Below are experts of layer 5 (counted from 0) of a mixture-of-experts language model. Rows are named gate (a neuron's input weights, with its number), up (a neuron's input weights, with its number), down (a neuron's output weights, with its number) and show model dimensions 192-255. Each number is 128 + 24 x the weight over its row's rms, rounded and kept within 0 to 255.
Before each expert's rows: a language model's description of what the expert responds to; "mostly gets" lists some tokens that are sent to it at least half of the time. This comes from a sample of Wikipedia text that the model never trained on.

# expert 45
It responds to: Infobox and metadata pieces
mostly gets: " director", " Length", " directed", "|---|---|---|---|\n", "!", " example"
gate0 [162 129 148 107 167 147 144 131 114  97 154 148 159 124 132 120  99 111 149 119 146 155 130 119 154 117 128 155 152 104 152 140  89 145 108  94 135 126 133 150 128 109 150 145 141 124 134 110 130 142 141 103 136 150 141  65 133  98 115 104 132 151 109 138]
up0 [121 152 125 144 100 164 162 106 135 110 138 175 140 145 110 141 141 127 115 148 117 140 159  96 159 140 116 109 142 143 104 142 115 103 131 197 137 111 105 125 102 136 116 125 120 120 169 157 144 107 110 100 130 124 109 148 129 144 162 108 144 113 130 160]
down0 [142 106 170  96 104 177 117 178 112 128  63 140  70 140 103 121 168 146 131 133 189 121 147 119 146 119 156 126  95 116 145 141  86 131 107 117 140 126 141  99 117 148 148  59 113 126 115 122 122 115 133 114 142 138 118 174 164 109 125 123 129 137  98 119]

# expert 18
It responds to: Film and music terms
mostly gets: " film", " album", " episode", " films", " Records", " vocals"
gate0 [130 117 143 145 162 133 125 140 104 129 111 128 123 151 157 130 193  97  88 141  82 109 113 104  97 121 119 127 125  79 181 148 113 142  80 120 129 125 129 157 135 121 140 113 121 123 125 137 111 117 112 127 110 128 137 138 149 139 159 117 169  97 135 158]
up0 [107 111 150 112 136 113 150 123 168 108 108 121 121 137 121  90 115 128  76 153 164  94 148  95 156 159 130 116 138 135 126  91 116 119 167 134 161 117  77 107 112 109 114 121 116 182 162 141 121 123 145 135 117 146 127 143 134 170 119  87 106 138 116 157]
down0 [138 164 104 113 148 144 159 131 120  89 138 145  81 111  80 133 168 197 115 132 148 131 132 143  99 149 157 135 157 117 113 153  93 116  59 152 128 105 124 113 122 109 110 132 141 134 115 118 158 130 150 149 147 157 149 124  82 111 106 113 147 133 153 106]

# expert 8
It responds to: To and dashes
mostly gets: "–", " to", " New", " H", " into", " how"
gate0 [145 120 175 139  99 154 170 137 129 140  97 124 114 140 120  90 114 100 105 131 136 155 150 136 158 117 123 126 142 110 135 129 147  96 170  76 165 105 122 104 131 144  97 109 123 143 179 115 146 115 141 131 117 135 120 146 114 107 160 103 118  99 131 155]
up0 [127  97 120  80 114 109 124 161 117 136 124 117 146  83 135 148  98 122 152 100 138 122 112 134 108 126 128 145 165 141 156 139 182 134 151  94 119 145 114 148 157  88 114 107 107 143 109 147 133 159 123 112 105 102 163  87 142 153 140 120 137 173  81 132]
down0 [163 110 100 106  90 102 157 137 108 136 138 137 168 137 114 142 132 140 150 118 119 114 173  90 147 138 130 152 121  65 160 128 112  95  88 136 110  88 137 173 141 108 127 139 134 134 167 124 134 147 150 117 121 135 115 104 132 131 123 125 113 109  68 165]

# expert 22
It responds to: Mixed common nouns
mostly gets: " Ward", " book", " books", " Festival", " Kar", " works"
gate0 [174 106 154 126 127 142 154 115 119 130 112 125 141 144 181 140  77 150 118  99 173 153 103 137 118 108 157 164  89 159 134 122 149 161 118 159 106 106 101 149 107 171  94 112 146 171 147 138 115 110 103 103 149 139 134 144 176 141 125 127 150 132 137 143]
up0 [150 148 147 137 166 122 160  69  77 118 144 118 138 132 124 138 136 119 168 144 110 113 163 102 122 169 139  54 122 130 145 120 127 109 133 150 127  86  92 165 124  93 160 148 115 178 140 194 114 132 125 132 174 113  90 144 147 166 119 137 117 123 175 126]
down0 [148 141 150 118  88  90  90 135 134  98 134 116 103 130  87 119 137  97  78 165  65 154  92 121 102 135  99 104 121 140 151 148 136 134 155 141 114 105 142 142 138 138 115 102 154 159 116 106  99 149  92 139 132  70 139 141 150 142  81 163 123 116 148 139]

# expert 32
It responds to: Main action verbs
mostly gets: " use", " said", " returned", " stated", " reported", " elected"
gate0 [110 124 126 157 130 146  93 158 128  95  97  89 108 113 116 107 122 143 137 116 143 185 130 120 147 146 153 149 148 162 100 140 154 146 131 111 166 110 145 132 149 184  97 133  85 114 120 149 124 170  98 144 152 104 140 136 124 140 132 104 112 154  99  90]
up0 [124 127 106 140 150 101 122 144 163 132 171 107 128 127 157 155 146  95 133  87 114  98 119 119 179 125 128 166 153 150 126 144 114 136 132 158 137 141 139 156 145 158 132 140 103 100  96 126 138 122 194  99 101 135 172 131 160 119 144 129 144 142 129 127]
down0 [127 105 139 109  76 176 130  85  96 129 135  92 155 117 161 110 110 141 125 144 108 124 137 102 115 107  88 139 117 164 144 125  96 164 131 123 124 130 155 133 162 126 118 177 133 129 137 101 101 158 139 111 125 142 125 133 165 111  69 118 163  98 110 112]